{"n_experts": 64, "experts_per_token": 2, "init_std_router": 0.00858, "lr_router": 0.000982, "vocab_size": 1341, "norm": "rmsnorm", "tie_word_embeddings": true, "extras": ["capped logits"], "init_std_down": 0.0, "beta2": 0.99, "max_grad_norm": 1.0}
Below are experts of layer 5 (counted from 0) of a mixture-of-experts language model. Rows are named router (the router's row for the expert) and show model dimensions 0-63. Each number is 500 + 25 x the weight over its row's rms, rounded and kept within 0 to 999. Numbers have three digits each.
Before each expert's rows: a language model's description of what the expert responds to. This comes from a sample of Wikipedia text that the model never trained on.

# expert 54
It responds to: Mid-word stems, at. Inner stems or syllables like at, govern, stit, in after a prefix or article, as in extratropical, pro-government, combat, utterly.
router:476480528540557469561515510550519509493477549497501493530519493484545488505492510504516544515505509524488492545543496473497540510533515482512480484474519503480489518509543507465509498483497528

# expert 21
It responds to: Single y and m pieces. Lone letter pieces, mainly y and m, inside words and names, as in Mungyeong, Lynyrd, carrying, makes, p.m., plus single digits in numbers.
router:540492485490481464491521483492441534543488432481485515500507532519522504526523495492528497531501504503534482476461471499477525527550482510501488488510462537541525518522485519526470529529545472

# expert 7
It responds to: Mid-word vowel pieces. Word-internal pieces like en, i, z, o, ev, v inside words, e.g. fifte-en, rud-en-ess, interv-en-tions, Pri-z-e, Gre-ec-e.
router:473467528526500484505483486503479543500498486544485545497481466505458504523510513504497490506481502531509498492477535487523494506524474520493537518490494514515472457508568515503490490532529554

# expert 3
It responds to: Mid-word i-ending pieces. Word-internal pieces ending in i or starting a Latin stem, such as si, di, ati, posi, pre, as in Asian, statistician, opposition, presidency.
router:500512475497506473487515484512432485528550540468525523514504500514457484498491502533513490501535508501514463493498525517462486538455511452506523495500508489498527482516522520499504532494463527

# expert 47
It responds to: Latinate word endings. Derivational and inflectional endings completing a word, often before punctuation: ed, ent, ing, ation, tion, as in Encyclopedia, Education, relationship.
router:519491516461510473491486508500549479475461508512522472519502471509520513477494484526499462501500489483523472525503475465522525478479465515466460508482491512453464471532516489500510524466509479

# expert 55
It responds to: Word-middle syllables ver/p/tr. Inner syllables like ver, p, tr, bu, pro, duc in Latinate words, e.g. di-ver-gence, con-ver-ted, trans-fer-red, intro-duc-ed, O-p.
router:494484470461475473495501465502479481509520494482498524493484497496434488519497511540531491481533540480543478516522469537480520524514472460507499551455494503484511543498457496520490533450544498

# expert 20
It responds to: Mid-word er/on/ar pieces. Word-internal or final pieces er, on, ar, un, r, such as Rider, breeder, sister, young, Fortuna, Ponzi.
router:501447478490508461518519546519478472531490473532481500491515484509530509488528488498525457490497515485524491490479455495529484458531468513481474532485520534484483483506521534500531446527461532

# expert 10
It responds to: Verb endings before complements. Past-participle and -ing endings and the infinitive to, where a verb takes its object or complement: regarded as, developed independently, reducing traffic, due to.
router:497501444462462509559493472475480510484546486447513496452516467504514512506472486496500544471486489472492511498489530521543543520526509508503475479504497517496479459485483477480476492456476506

# expert 19
It responds to: Word-final pieces before space. Word endings with trailing space like t, ber, ut, g, often in tables and names, e.g. Kit-t Peak, For-t Worth, Oc-t, High-way.
router:454501466464483525512531478494503482497522466472489463462507486499452503507502509457527524535519489497550558488490481515498478461447522498528492491516532532443467494522466504518491452517488485

# expert 14
It responds to: Mid-word pieces, foreign names. Inner word pieces of rare or foreign words and names, such as ig in oligarchy, id in liquid and iridescence, n in Karnataka.
router:526494498426462479481505556531529502469476490538516535522453492504514468554497490551500516521500500500501485511521518503488497512520464508485518489547481509469466488494524507533501511500502523

# expert 17
It responds to: Mid-word vowel-led pieces. Short word-internal pieces beginning or ending in a vowel, especially al, iv, ol, after a consonant, as in Magalhães, Division, renamed.
router:511467449496539493490512510492515495473521487507482518507530486508538505503510517527502492544523504482457498538476509482514533487505459492510477479531479487554506468481533541465497443496462502

# expert 6
It responds to: Mid-word letter fragments. Short word-piece fragments inside words, often ie, if, of, li, ti, as in belief, Jennifer, different, family, special.
router:511506509535509489464507525512509492505523524457469525531535524532467476550488462506506484490531477548473516508460505514463501516455529462499557512517502509483499543497532506463507427500493500

# expert 46
It responds to: Foreign-script word pieces. Letters and byte pieces inside non-English names and scripts, especially j in Slavic or Baltic names (Budějovice, Aleksejs) and accented or Greek bytes.
router:502508513537515472530470480489497523465535480512521548528512484556509493481521511498493474511491490523539471510468462504490449524470502562516495516515507505501489495523548558517496524500506514

# expert 29
It responds to: Word-final suffix pieces. Word-ending pieces followed by a space, mostly er, s, ers, als, as in closer, Partner, Silver, Minions, vehicles.
router:475488462461503531531523493502524492502470454450526532467494483452455510483494501464472495507463479530523506509487479464453486454494525489503538509510501532537499463484499471512514528540498510

# expert 44
It responds to: Name-final pieces. Final pieces of personal and foreign names before a following word, such as Joseph's h, Gilgamesh, Doosan, Tommi, Zhuhai.
router:516479455466492508481490482490506529505502461440549510438455507499493473514484530484491523503472484525503544500483519534471484515495511490493528473512474506518412496493511512496512474501495500

# expert 39
It responds to: Common mid-word syllables. Common English syllable pieces inside words, such as at, ch, ur, for, ter, as in Saturday, Bedfordshire, Canterbury, purchase, apparatus.
router:478508509550505461564488508506474472498478519488506497504481517488468516524534524488486495501491473460493500439518478480462507506528498496489513469487490534519511563503530511519512512522456481

# expert 27
It responds to: W and le pieces. Word-internal pieces, mostly w, le, s, th, after a consonant in names and words, as in Goldwyn, Ujjwal, wrote, hamlet, wave.
router:565556472528510455443478485530509497489513477515510506518540504490458527523519537526480468544486499521500502526507482533480499494519485504479514482523483514500512507501495524520512519520533472

# expert 57
It responds to: Vowel-consonant name pieces. Mid-word pieces like om, en, ic, ard inside surnames and words, as in Bartholomew, Montgomery, Thomas, Scenic, Taggart.
router:510495544548484484423487558523484514506454496537470491514513538505515493556522484554535502516515501479487499505519526496542490512512502532516507490463508516447485448493518452489508484507491514

# expert 58
It responds to: Sports-related word endings. Word endings in sports and competition text such as knockout, League, played, won, ball, with general -ing and -ed verb endings.
router:477499486517499498503499474461495483530573453459543459419491502474518522477448486527495510472455515503492509475493533498496539498498544484513512497494504492452467454495517481456508456454494477

# expert 2
It responds to: Word-final suffix pieces. Final pieces closing a word, often ordinals and suffixes, such as -th in Twentieth, 2nd, 3rd, -ly, -ish, -y.
router:458450451473474513467492459511489487540471472441476467456481528524461535484474495480483517516473490530486540460476468515525465481463513557497463472529519514530509489492498498514497505514532501

# expert 61
It responds to: Location words. The stem loc in located/location, plus geographic words like North, South, Coun-ty and al/ation endings in place and geography descriptions.
router:536497527484499498546462473484486491476491509491484507501512444484494491492477538527534481475508504536553476466527532523508440514489501500506557537499473520482505545531498518492506479448486500

# expert 50
It responds to: Word-initial consonant pieces. Single consonants or clusters opening a word or syllable, mostly d and l, plus kn, fl, cl, wh, as in meddling, didn't, Saturday.
router:543495535475478488504497497534501495515510469514521543525490508514549508497527564523486535526511470503509495477483483477553495534544509521525502475541476479514513460469486489538477494448504540

# expert 30
It responds to: Word-start syllables, um. Early word pieces like con, qu, com, and the piece um inside words, such as Beaumont, incumbent, documents, album, number.
router:477525514549475487477516533469490503511552547486522526513460503508508475501521494489512526509517485489524499544504504487530500519484479477520500493493494522484518542504518498471511503503459508